From a checkpoint of a small mixture-of-experts model trained on Wikipedia.
Size: 14 layers, vocabulary 32768, 74.9M parameters.
Experts: 24 experts in each of 14 layers, 96 SwiGLU neurons an expert, a softmax router, a shared expert of 256 neurons.
Below are experts of layer 9 (counted from 0) of a mixture-of-experts language model. Rows are named router (the router's row for the expert), gate (a neuron's input weights, with its number), up (a neuron's input weights, with its number) and show model dimensions 288-383. Each number is 500 + 25 x the weight over its row's rms, rounded and kept within 0 to 999. Numbers have three digits each.
Before each expert's rows: "mostly gets" lists some tokens that are sent to it at least half of the time. This comes from a sample of Wikipedia text that the model never trained on.

# expert 9
mostly gets: " Website:", " (0)", " www.", " Arthropoda", " Language:", " Insecta"
router:512493537506521486524525498504493446494482462448499463479454498483495492502495495564535527480508519494485462459528480448472504525482458473501512476532474509506502514514477522467527524546551496528516478477468485485499510488469505482490516524477512491512497491506483541477549523514492462474
gate1:461538498504473512504473483472500468474473532473498506472459461512536469472523481521506480473493512470523483528532489510531502567513527500470480499493483519513517500514499498509460479541493474472476493461528491517515516507493495508538523511549469485532528490516466496518495524487508498515
up1:517471462478536483534536485458503516501486553564473481505489510555512486499512502509523495503510512522449495491494525485483520477491461448516509507510472449472533538484490485509505480534506489521531480494562504527501563460507499524466501488526477474463484511453489510543492539526517494465
gate2:462483550490527511513494508466477532492506488482530505454487504537471504539517487553456489486447517473514472484429486503534517499472511504507535482480425554506476515545487507465526523561506495494455523498519502500528544504487492487495498463509488490500493502515463517519515490516524485463
up2:502470451555517469562509497465519498503549535458494558517510552459522507503511541515570494493493500513542465474437539531485495491485478530518495463500512490481513467491494510533490511513503481522523522487520452499445496497529485492498473480482504485516523506532515513525522507527472485485

# expert 1
mostly gets: "_{", "\\", "{", " \\", " protein", " $\\"
router:520513479518495471495482468489462482469497465495544500508555528487511457522509506512489523485516526527457512490480492493458517450469476506474514505477459481496459501569548543509481539464468498524492482463518500499478499496493460487486528479495509449482515498455494501529544504552520465479
gate1:504463482492525479495549499450482504470448504545487515504500544482474473495499488509471526509484491518563526495468492509539509529538481520525506504495503534564527481531446501504511542498529476486536509506478486508477468532474515452482467465510547485577517487509500520439506498519454488519
up1:428473596538474493481501507498485523491536492520474524520535490478508474491505517516517499503474509542507517530495472523496467449498504526533541516493454488471505491477511504497473465521493497529529484496452528478503476551488458498519499478492460557520596505503514470493502488462511485510
gate2:504476530522449507477464479543503453524509479535511531522527488523520520474526461559567522491551475465497510477524527488473482569510472485500492498479528526511507515476532518492476507503517520493463517514524485507502522483536491497492513497487532501529491515538495508507497550516511502500
up2:491472549496534523536474468483521500486453501531450541514519521511515493521455471485488490453464506547536470501513507492516487496507553514509504463481511503457486469490490413432531499508487481524535522483487507494514479510500484541458487473533507506470509511532514487502530556540458543495

# expert 17
mostly gets: " operation", " software", " method", " policy", " issues", " schools"
router:473546486528486497512515502531531519517451535532511529502508505482535509523527471529530522514498487476519465505526523519550530470552520502499487500478518491437537465501483548500513503490488484500528462450478427507521519507501509530495530468467495485485522535491498489505542528487476516490
gate1:518422521511493509508450512481518498499479508511535504512559531467467525499451516488525453485516456480458485468512473508523497430502491480510501492538452535487499500479459510499527499463523569527490502500523514509482478498497540453494517520484481518494476523475520472469471469517567530477
up1:516489512493486498510512495484517536492480465515488546509536478517534514480528489489519513479518486554506522517478492500546495522511499540511478480513473508443489513509513498530473500526515515465492532493503535491534504505497480497500479547464473450500473463522509493510477492503524438491
gate2:530487504494556524505480491455495466534512512543464443511508532513499464530527514503481469497508500533479476496518495517500511508487541533507525509474434531497502517419487476487540505522522513452460531484477532490487510493523466510508499518512508492474497492511462516505490471509533476507
up2:477461531504529523469491536468504516459498484480499513512503513547526533526471519484474501492470485491505496473518520488501487485521462552514506509563464504523477519525500495502494459489495515500498528504537522532469443516498501515493547471496486513504470497506498535492519462493490500528

# expert 7
mostly gets: " \"The", " Great", " New", " Los", " San", " Your"
router:513474513453532522511475547509511470506467480476521504468532529505470455501488522505437499536450501543479524515536493539479520458528485544521494564501531498460525528499532457487547469517490523505473525507483538533469513505470501485492479517503495508517522504504475494477502516527504493510
gate1:513499460478494513499477548478508520499524504546495491493475477503471514490505505452518485552488555476532508484524517466500458498458537596477492501466485509514481492503454488458491468453495521497486564485443509478514481470537498490497489517482505495540527499480530491517538452547498500452
up1:510481493488490524494496510507525521505532474471512518485504528515497499441497497500481523536508494506506508494501521476480485485495538487495545499511516527557475522494470516504507469524482461515485504505496516525489513492508533494493502501527497489512509514473489484569519535445522487508
gate2:488501521489484454537515513481488503513493485484488505508507534481492421491515541541478514487494508474486531488514495523522528560487514531472491517521500541491541519488502493484505539527541482484492504491479542510482532495490481543500530471498504493528537508491520505477515510454488502501
up2:551463528518500500505501505469435537504490473468455493504512527483507509501483466477491505419465480474495533464488504476548491519496473502477477515512532522489521563465512484466532514519516473501510534521483515429513523519494462507461482479511467483472511544494501511483462473505507522479

# expert 19
mostly gets: "ă", " Alex", "ț", " Š", "š", " Ivan"
router:493490471518512479482468503473497502541466507507475458502536555463523479506522497491533534481530507514552516535493523515491479471469521531465529527514496480472533459472507491481488508460517551499456523519496513480534496491545447518520509506477497469501477511497480519508496494454505501507
gate1:559449495486497473490557506467459512484482473483479472471484521506515512511491512494459457523504480519507489476540467480458534513490523527513523492515499497448512524514489451525483513515534505483535491535477520539502504490510517504491496480527491534494533523548502476500491493492510486542
up1:518520519502497454522520498545428485525475503491491489465496552490514509501498502489511525513473526471479548504518470482512480503533506486515472475514498511534471495497481489473490482485472489522511500468506517531518499497494480487486509499525490527469475491563509501514525497511514484483
gate2:525462496471481487481516503527509510506523536467505463507502500473507509531496540491522529473522542514488548515469524488553504464504532499480504519530555498529507529505476536486509496491486505507509488536500486466503564534509502543521481503494482494514475503484472462480434500492508501484
up2:534507515504458505494480491535511498503503476478492481478515532465456510478526496471478505481529476471468495467498490531506520506478496543499495555497476512523526548493523502493508502502509495487508464531468486508488498502474505500477510521504475481511525505480512490424499459517520472452

# expert 21
mostly gets: " FW", " Albums", " Unionist", " Democrats", " Turnout", " Majority"
router:501501537476551472450544458511545511486520533499506480489529505515517483520533506529534520500522528488452509495501546533560476473475513508499488461491481492547517516499438526476508482534514482520480475512525510519515518482487533493476514477544466497513472481478495534493519525507441431531
gate1:501464501507503502494495509525473498500521457517483511484506545458517484488493511472480509468497514496522491475456513509510478492499476496511491514497512523512469484524433519476467493508482514547493503505456528491469494537460457474517506531521492508546491512512487494498508508492427505453
up1:472494536503463498494488493525516463519492520533505481506514508529459495530513459526460487442465512510544506488488485467504491473471521524515460493498527518482538475501470510503477495524475497502490490485548453466485472487517483495481486494524454513487484519515496503486523569528521454487
gate2:500489485540510491527488480501478530511518498511521504566553493508458531486526499506522514502476497484460505510478552501509487533474491506466478505537507517496500513539484470505508488490475464526511513537473500503476509481488485470468523513495502520502520529508516478531560509532500488548
up2:522538565526514507481503446509466529488499519526534510440555491512497524514475505505529496498472516494525511513508484542495478501491531500523487514462509487454503516479535468498557460504532494497461510495538476526472463522495472478496501475518467496486479536486485521477539535497495511473

# expert 14
mostly gets: " worked", " served", " graduated", " playing", " serving", " spent"
router:477536459535508467504539474529487509540503503477497504533462513558509513506536528525528478472487498471513480516523484520504482504503466471526481525491516523490490475478515527521495499511545485443499479503493505524511535519520538547529461490473480549457508505508525506517515505503465503511
gate8:480472520490526470488463518455521484493512500475507523537510488499519452551500490484511462500541508474528527487537541478536489554506496534500477529557488544515542483478518534469505460484561462500504531491509530494508503497509515513508454511532552524519506493512479499517478477466495525493
up8:472504530493517474538495499473501449494533500506523506485505517500514468495521498512510495494504498508556537492473492475511512469492512496512526469494483508507541524520481547516529521479480527505482491551540476483510550511497544476514523522490494502525495461496509492549466490471479492456
gate9:499518505544500496483496517517492493513477524484507525441539548565503483449533490507551517465487485495509530484502517494518482462497489505545531488500533554437553485475523509528487495499551440484512507512527495510499506490526492470501480492514510504493508504470507486513510493495490536501
up9:506503559490519437510506489484514490509486483535523490520479499545455489546515473457502457529491507522496503511490443487540532497515489476495494474512488542478479495503497536516511516463503478531499477528538494475521501443471504511479492474584468482472486519488560471485493470518478538455

# expert 10
mostly gets: " 0;", " —;", " A;", "};", " 2;", " 1;"
router:507539489530515495503500508553502528510512519496525497545542523515485491476475501498504523501493502520508503520504507484480521500500532499478492478521504499487514471518458507510484523512470491490503524472547545458485487481476499483445501582546497506481490478469475493557500531479478533522
gate1:496515484492489510502505517489511530473523529459460491465480492522529491477516446450495527476497505507520505509505485457508513513514544478473457476479477462542431502547496563499546512486479554488511490447519515547508503447511499505448488491496485523481523496472488529467498501485489477508
up1:521535519530512498452513477480485513473516484507500482468496527494483517473525462504545476518471503539495516504504493480492509534495532527466532490474502502484471527481507439492496492539488500461512473481513495460479499471516520472479532550509479527431447500486539495519465474478495479450
gate2:517498481445480483501563541510479488477492480503511464486529484519473480546492488464483494483500528487509520546496498506472506514478507519504448520524505545545478531480489508501519512451503501510504499490495536462530503551559499527496522484492490491461477534507468510511516447541516538535
up2:459522558492480487498504506497512476523531482508514496509474509510556467504523527486516445488478462549478494548531494501499476516423485482469506506480501505472507519540523498464524498489511496536541468481458464530522499524499500549516501498462473531471453546465483490518482499504517470514

# expert 0
mostly gets: "ensis", " bass", " Authority:", " guitar", " vocals", " vocals,"
router:488513499521474528512489467459517530487514504494496552531493485507499516528461494524534540503511498460535513474473518522495533513536521461463530502521479484488503489495530511498443508510472458515488491508558484515519480528483550481500528534526501473489563431509478531471505513515498512512
gate1:517495521540513468485502554490513537504488519504503499465496511463513507480504455496503516555497487519491495472507560465511524491488515483478526475531501492536506534509487496505469517486526543510495502493516509454480469509446491514483554507512509514481532495476505486506530515548496480547
up1:516488506504502496474509455509521519492497502499486493517525508463481500511482505460464549511470538513498505478513504504470501503481460521481502506551487475496535475519500531496518458549491483486489504479491512512443465514492488453492455505507496547502507460497496483527530500502493488536
gate2:455509517473500496500516476489492504516537561499501530484528450549515530522467534514502484506484474454445493528516479509513531508483516494467448491505443499481496506475500516528516489523508493439546450515478508498493497500487497478485518507476481466480506476517511502514490522509502484493
up2:546539478499518537477494479473487504485498459544481474537505486489521517497503448502487448474485535511512523501528506478472492540544526502488503490480513544485489507501533477505505469517507513492474521503496527535472530542449485542472523482506496522447517506450503472457521498491487494557

# expert 13
mostly gets: " pre", " re", " dis", " res", " se", " le"
router:497491513511507541511475490507528544505497543530481533458483483455486528488482478476497491481531516524485489499496491525526440497484483550509488482481498505527453495497461481544518456483488559503531506493507475521471522513519520496525475488557508513442455468530480500476467502477525446488
gate1:545478527510480537538488517521485519503481525527477487513496489462485474450532452512506491487537522519485508567466495499499513539488511552494478463507515537516487507506514492503496500460483531519532498493516520452505516521486498477497521503538472556502512506473485502472534526523494483456
up1:485527480459499490468488481502444508537507477510465528489525478476514547477525543494502465446496475478476474463519512498513530514479480520483508521495482493476507499503506517444520524504506521493483492489484518482492472522479490511499500496496455464513504519487495522510484467522531484478
gate2:493460482468479506503477491500525492465494513490527484476487530499533512521446520523503506493507469481490510527518496552529492512522505561499493475586494516468483517507503469522503458503508498504476501513503519530483493488470518466477439498527490491504539465433506497524537503495507537503
up2:502488528507492491501555521504501443476494506464469470490487466496506476467490491503503528540498497539518559540483517527495506518518495472481512501500476519526464493494482497474525490498509504496484508555526515524545560493470552475477512490497558508506470502499504478525509508544506497493

# expert 22
mostly gets: " Candidate", " Votes", " %", " ±%", " Title", " Length"
router:471519550474503485472477503490475457454502527453509522492513533504496527523478505488465522508515467510489502498479487458509505504500492511517494496544532496508495547488492489488489513477470505491505463508511456464532537528491493487508488462468518456543524540492537475512443542505502478491
gate1:484507523493534528463483485526492480446508478476442505471514498454456530528516470497488486520508464483509486504464501491493446494504484480458488471489482505488465506467501513512486543447508530490506507504530496462465538455525507496484510500505510498457469480498515473522473522473466478485
up1:481511476506512511537450478525498517479517523475525469494476585589474475508502455515494493496473508480509510476493522535509449536465472547499483516494471490478548496503487511479465498491523472501480481515507468459475473525481495503456512517526513547539440556522487493478504514486497517518
gate2:480489542498490518498454505512452466503466468504483516470517502491529500489502515504515521544503492465475500477524479517496481508534498522522489526496501522501505468515515517537456526506549514461533488506527426509454530516485505476475501530486517461502531489471529479520525472420498492488
up2:507460482503537485476493492509540499498498517492511492460525515515470502499546495492508459518537479473529477499495508483478524518512524478489516485477486466461490518493490506554473531534486486571467504495499507496487516489505533472504503541483525522560491530485473498554470519524537527510

# expert 2
mostly gets: "==See", " also==", "s==", "==History==", " career==", " =="
router:521520447524490498445534527538497505506525500528522483501456483517486459442492503478503479495507536481516515459494470456533488538495539523480516547501529504514509510480501471481488488508497480501489488541496469506505535481483526508504478451528494475463488471467531508494511495491468477507
gate1:497498531512497517509521520461490535536498507502510509465487454518513442553487530524482487530538546505525477512507513484503488509453494517507477517499510547478475489522452478507507465477518487508486522538503491515481458483469480506494518527521498520496533460488490531508511474459544489458
up1:477475523468543520495500524499464517497501511513521536480502523505473550511529491479481545509480497488506514515531479487499487506503528451509446503499497519421489494500513531531514557557489495472520487400446476527514475499516517539471520508534488465522557504488456539451506525522524460481
gate2:479492475557541539509449510522490486492517485539476477549498514516520506493487492523482475487509547507518508486514478501515520527562511503519494513493509513502514544495485514500524505504529487551502474511483501495490531504507498537505495519487495520517461492475493536503501524488472530493
up2:495529498494552551430470489484486512532494500499477515480501492526479459483495498513484527499465531499490545510455512490487528485505452502515477523494496515512545546486504474515529463534440503498539492526520491501505508493525506488482528511483479479538503503503484463508475515507524477539

# expert 15
mostly gets: " her.", " them.", " him.", " life.", " world.", "ers."
router:455516462510461490508487466532504514492465531507517544474500530503518506513545491535507505505500488478509495487508549498545511473559507523511485490479563487471516474513493537526496507481480485516507457466467427486517501476510505519489509497471476484519517515510470504523558524526456514513
gate1:538492529481525506466527509477485491492468489499515488493462532491511530507481488501475513496489523514495503505498493500489483499514501482489532503512474593516486508488513495513531502520514475439463485468516500499516477501503518455494507522487449492526514504495496512473536516532491488496
up1:497518479502500492491488469504492494459524510508495529504502463510440512469524522497492505542507514513490486459503489541496490511520574517559468512461505499514522500502509467546503528538473454463495483501468535524507536495522485476488497545516480465482519468504489511488494520492500535520
gate2:487508500468499518503495488515554498483486503512498499508467502545482471487487477465489497484498491470475486510499458505553464462464496497520494493502500528469475461522511466520499494445519494483538525484535432496517520509484482507466490502539489485529554505521498484507523445504475514516
up2:480500503512452496529495506486514480532508521478472566540493505479508451530532518473497478468509492511487481539518529511472495453482534479475534508515494502500498523570516525473505474505494507522538501470501455488528463487494493466484515467572503522495519508532467504511503483492541514466

# expert 16
mostly gets: "cept", " command", "ict", " subject", " thought", "ect"
router:498535526521514498487512507480489503492505534513510493490492497520478502549493515487540511512460474475496490523510504474553524459508515559514511506461495493526506509528485486556519496470515533505472486537485535518479520498535497490524528488471495534519497538513491498462469487512507525473
gate1:490482500505473488531513500511525463502498512514527500498509481468487492553508479487511475493453499530507474496544468490487513479503493487538492497474543560512494526491516555516536477518513491501486484459505530491493555508520534511508465493510495501496498545451538502507519549493520487514
up1:549523507481524473508461538473483522494515495462481477496497536484501522521492524481501493484527488514469534489525526520545474532558500545472498554492476518487472530524499470471506498515517469508520447490494503503478535531462519502488470502500518517456475519530480549477520499508474482542
gate2:540523492496478505541500492472508500498474547535490508491508519509523473497473493455485565517504485563463512490478528533550500510499526452431499529516479534492506511492475536521471502478507526495507486510507556484484492496510488524475522492474510505462539485484514538488477508529504459452
up2:520509516494506531490474492532475472508499481483496497533538529540480506464496521499538520466475504463467485451533496487467516544492495507507463551520527498469542544480501515490500528494438483540515482517517460454517504465503522512484479503466466516479514494494477486504488503481482499507

# expert 8
mostly gets: " O'S", " Bil", " Hos", " Rip", "eyn", " Wit"
router:457509474487507481510487492520507472488495530532467496539523498516500504513537486499532491493489482474489521506519515497514527477548489476529487452473516495437481518518466500469470507476484461510480523441507468497543495489493517518511514528474520523510532508508460478506505485481512491514
gate1:499493507531491518504514474508502527485499472501514508512532488466528518519516513553479538471504475508527507526523439470486483524538483495535469499487527506508491486512455530491513487514506482513492512505494483499532487512533497500584499481514490484485474453484510506513484480495514553509
up1:500493517524486530490534464479508498479466485515524479507501537510460489523478522511505508523491492505481445495476514508533539468516453530500510540495501508469538564479471465513494458487521493487490529524483461497555508462471511506509547469494491535465466469518467487488497502482489449441
gate2:517519503471474489542492511526491461475500504543528479494527498509493494540477508478509467528506485497466497533471563508493509493479454498497474469466505505454486557532482534452498485534562511510507517497453509533519484507504507430525483516514487514567493489474501499539462472515476508485
up2:508488492476502475441499510498538454487471498525494537464489573531495532532464499482519523504526478482501542549485479550462521474466514524527497473533501509492504494509503502511475510470496511470522531512498497519491478487504498494472498506510477513507478592493471490507511528508469520530

# expert 23
mostly gets: " County,", "ville,", " College,", " Stadium;", " University,", " York,"
router:522478488517512470502509567491489487510532498499458499539527498494503494509466500496522525500514462558534468494469499538488522496485509467537496528538510504532494509534491498512502506488499452504548499493489499496534456526489497496519525508517524496547483545500518478517550525530529534515
gate1:471467461524478473514525499491523522495539499500448518475520459467541477439506474494474503466483548493503496528477554504484506504471531499487476500498548544483496487478473516484522488459488482538495505453547479514486494484469511520515509537537460487542487527483488499500447518501503541514
up1:471477534483528495500530522499505485491495523497491472527498516486482500496476497491484518509487496502456519505488509515535485482520534495475483487523480498448525496525505487523469468498496442496519505494532508507465447495450475489509513534506521506507496507545482537489519491533516506469
gate2:511507516491471493476512522514537457550536521505452483544458500503532508482525493469484505508516464497540491535482495485501502486523468472506475510485494572515553526510480487466534463518508480533479497486499482511513466495510562497535453506530450474507487500526549518473556479475470521504
up2:513516519540468518527473528512502487499576449506487502521530487485542497486490509452540502490538492561461503482516522481545543490517551537565506527483484499529504500497523510511516519508522506504503443560504486471504501518540522478503517470523487529545518511537520517514503539510462500517

# expert 6
mostly gets: "American", " largest", " a", " former", " famous", "-born"
router:494507452478472487508531514475503497518500508464482505510493471505539530474486479499467483482479499485500501530495513517491513526509500483531525502470507498457539534468544497503495502513507494492522531523493500491502490460537448513488461475493474499462496465501530493524510500497506549494
gate8:526482488492472488497497498508521523509508499461475480498460441492496500504466479549469535500491475523459501473540502428514499438503455455499530486471485539447519479488480466534479490552502522520539517526485513483484461483519480513450503485462508556485518503510485485482513447510537491534
up8:459465525506516508515500497500514506508519528469508463547509540500485503526476534499493499523438500540485502467521498473514515497491516505488546530531550485516480464512510498517488494451512472475479510474487496492465493488507489485443540541483524493469496494539484474489495514500465462531
gate9:511513469493486525496487445495473538509511484519493550479472492500502472470529464505499501482520462491472422515468512519511539538481491531496490526539503473493511507500487554444507504476478512480438558521499511516560491483506514473533459470523514510487510510551503469538491534519508493530
up9:514470477494509507465494519487494518513530462521498541481500533493504481502454481486505477448474506549508500523519500472475490491478525510480495526541516501521525491512476544535530496511518550466557490449547467511473516487518477526445501554446516476488474526503485507477485457513526504531

# expert 20
mostly gets: " Army", " NCAA", " Football", " Railroad", " International", " National"
router:494514508459497490532496510453505523539515473545514540531457484520523490507517524498489526496520460478498491459527515524456546496481497526485471492485511490493511495544500519479486491470496453481484526494482483509455466459426519511486494500525476477534529472542493469502474479538437525550
gate1:463508533493497457482487490518468518482492512499532517478499505542527511513462516493535531518502446507489493477482463472520517534506547516503466539501536516452509508458515539476519537488487518475501500491509491562518436459498521496517532486483499476444492505492554555484475463506485485517
up1:515452546532502497466541514504539518453486492528542539503483546494500495507499486529506506469487497495459528528493522475494479553538488498512501455476488496528524501493479507485499530502482467508499504538506479525507483466539493501467500523507512512475490473501513471511480516482500499441
gate2:498489501492527499486477493489458494469518531513480522496494506496522534566552573518498512511512521513525529519481480498489504508487504455501551520475513502531524458526498497520512499517484481472489512520492485507477496480523468485501464490515506538507502507527484492508461592489506506509
up2:530456512513450506501536489482478511504503504505490509491496528525472564513513483510503499547527516521451512540470485478485564510506530497531489501499528530438523516496467517464485476512482450471525459481493478501540503528461523485467522551518493500526510511506530477505493485523513517482

# expert 18
mostly gets: " had", " been", " have", " would", " could", " having"
router:486504504509476536463519580514486540456458499503505478537487485477511496490489464452490491538458458515546530525534528525519472505492470470495442510527504517496501506492468481494497481516498454462489503465485554431481502477535508509507464495524487515517515510480498528512482474504486522529
gate1:497465541512473505507532482539510518568506513459473521504473509500501496470513495497531488509480495513484467546514484518499508495500451528461501508480497504526539489494528529497476495532474513519514517536533538578520481521517468469539507480525543500471502502501510518510491504524506454471
up1:460523514504501499494472488485483546489489526535490518494513492482521514494472502517493482452500517521544465458514495474520521488507496505547523588479530475519495481545499498518482480453470484485472524509454494540453525512500481491513480526483504494517456461519469488498506501523480493518
gate2:489513512532492527545471483507514422484522485499467523490548489476509515509517495505520480485528551477533481480494496526490574518513485497475441479492554509436482511474506534464537512506508477539498469470473495522515464525542516476487508500492513569500516518470488487500550490504489535527
up2:499498478548489505499515514570488499540518501517494494499503478447512503483507520535529496528507487468505537502525524466512472532517518491502520497511519512508464520455545501494497500511505488471476465536498465530525541493499489518510498466490495488458452508500452473532525538503464506470

# expert 12
mostly gets: " Binomial", " householder", " Length:", " Distributed", " Weight:", " time:"
router:529489523515482544533561519502509523460477476473482518474511484451510486448493514491482468522472526493478532485466486456530500510451502545527475523508507507523448519487504486502517524478525454515520494475499459508493515519542487480502480459461520494570525490517520463495474481466527481480
gate1:514510535503483473517487489470491501511424462448490505491499492557507466466461477501511493487481487475478492526513518508511511476524538509523510504516493533460483498528527525533525451488490466509513505505490472537532522507521554531501516518507490553552499498473492504508530522480456529460
up1:498512508514495534480476522484480519489471500500515498532473519521501526533520509478455457508498522459468508437501486457529515515486492515518506475497477525495456459482485523490541494501477499508510530526478498536498526498500509440501487504481536476502463532484450517527484544537477474436
gate2:491531468486472521492531495498473531530515512492481518515503519489484478481523499487505538493501448456518475513518536491488477457523500497509437504510472511509510511474476497524510505509490489479501488492495512511478542517482517487507539455477524506489518492510514468495459546465544503482
up2:530496501534517482502480507499500506494487497516505501516484493514470537490450512498484480462500500496498528493526478488510526518525532515499487569549494536488458496492461507486479503478521487520516489503513503539492488504480501520500551487538529445523508508518528500534529475488479480484

# expert 4
mostly gets: " w", " \"W", " j", "w", "-w", "ew"
router:510490512469493483523522508473443477501501487485471541479488525520470513455523496478457501475500480461505455546461508451494511473512493511498446506464497492539489475530531528508496467534482511512505519487515487492536456548517513530436505500469494512540494542484530457478507466505505514539
gate1:504465517545494488477553527488458477507476515468494461520497480512482489480501454498524530455503452475477502514453494472525470493513529515511484503492523534507507520494510528509490512553488498495497480479469524527529486519535518489467497504492534476529508493492516477529496464501494505525
up1:478499493536498509521488473505537496515485478471463531462468521501517531420543474488537476487501488509532499550491476495461503470489479458474503489464514494486479492515513495489529479517483490502474503510463500491508515507474467531499475486490484505467501493546519499512496450506496542481
gate2:529539518476531462508488510526523488537473498500490527524463491495460493495510495485452495525512488502505497532487544524472553522518475475497494491513498532489494494571449505521513462514495507461478478513502460477499499487501492470494506527464502481527508537495517515478490557449517531478
up2:502504426516525504512476507522499499520482562476517476498518516486520517548485495560521498459507483521488516452487501488486462493528516468451480478520495512515507495527504496453497532526427506487529522467463502505517502457498506501522496512433497507512480489501486499487452461496493490535

# expert 5
mostly gets: " Born:", " Released:", " January", " March", " Died:", " until"
router:533467440495465507536469454507521491514527480522501485482499498510481521506512462530473482528475482506523527526503486512461515546532542473534530489487503516478522462466493484496453459525502504512495476519475533536469475468454502489535534506514507516506508522532478531509486474495520500415
gate1:486507484505513483488414509507514497495482488471509535530462511478516500470488504489471464493482530503469484487466532492536496510479541476528484497514496504533511435463496517527516450498495530517515484503472549477498508451485481482522500464521510478478531479509525496542503521532539490501
up1:503518511492534500512526518454488462488568513513477489531526460481505483492547503525503468508502457477516535452544492430538550480481507528433498531497455482525511429503459526513527494508491478510510541510507493502487470494500468518528494497535509484509489514493443477496504526500537514528
gate2:476524510526519444504519531525515509468514531515493526488504475470506482511485521490466489477545510490535515500546472471478492494473527515476462483498522482555472505461489535574482469476468511470520437560478549511527488491512519496508469479534504513534515453496471496468506540535493484508
up2:492502515490461458490469480513530524503453469509505527459478487520495541481527518521511478528492500463474464548484489514500468488483516543505511517519547468504492509492500491507522479493535474531538513499481461508498435515495568484496504500494533499505465490478502506484488502535505505489

# expert 11
mostly gets: " north", " south", " east", " west", " half", " along"
router:465460547494482538452461491491509485522496481484523473461476471498522513503506540522513456510512506477521496474474495498495524496534452489491520480497517514513460497521488542452498535507463490502536520522490513485503558531508484488513499488478537480527513494513532489525521451469530527499
gate8:475514520502469486506474499510529526492513486481477490504502528505524475476498522543492456489536495505526515495473488506510489545514455495464479469521501584524467529552489533490550534449540491482494501524508512480540521543500486504506514522514512496523520516542522524449488530477489506521
up8:487524514495495497503505490492512498506485488489485455539532506514565503474523479521520495533496525478466491499516520482543528485465535529454485473498528507525494466528532534498494498506521529460516498505518504498503510539501474538489467518485534481497514525527503491472502511513511485482
gate9:497527508508522463506491540465471497489518505433467520568541480505512504516474539524485485460463489460481523480487475472522487479502502493518492515530546575515481482454482517488541492531491517483491507495488552452515488470520489509482532455454514522510496506513443555502536538512500504490
up9:528477508526496495556453484500512506515460488480478510484504469489516475512478523454498542530543509522534511526477500524543516491491481489482497547496510473535496485527528452455521544523545508492518487525522479501463520507477485482512459530476468513519540473549547508504517524501475504510

# expert 3
mostly gets: " (199", " (198", " (0", "–200", "ง", " (189"
router:481467471539482514502488487492485495536510516515485498483520483495489505532500485484469452507500554521478497477522470514505462538512495528457547474528452510508510509491554480522539531476516530508537477488500516518482501482457487494496546507480496541478470508481529512521504533509524539468
gate1:472483522466517532522490475509520522537486550533493528476497522473435446500512485499505474543468495466486523513540473498474471516527498513470492470488485539551522514510523535484504530520481526476487513514492491518489546499492527527505542450500529548487495488514538468486479534507536464534
up1:480451461479454462544486498518532473495466515475548488499529518540532470458516487535487489506484468520533516515498509489491520503520500492526494503478489501475498500516519485520466510534509531483482442549550500527485494532523508481518491520502510554515504522494485500516504528514529498528
gate2:493483501507537472502499468548491486535456524481480514510507513483470477522480491510501530515533479488441507482485500498510492529494532475509516508527492486525486545548474513467506527482455528448536538509481526516484480483538511503536493466446490483503500495488524506521474526494479479475
up2:509488459486496556550493492454452531491516507499482490508500464518472481524558527513550478555477515511463515520477486510504523496538491562466488499503532483562517492535478526485482534489477530487516502494510495495511510490503464516471504507485493533480502504467520518488485491498486481471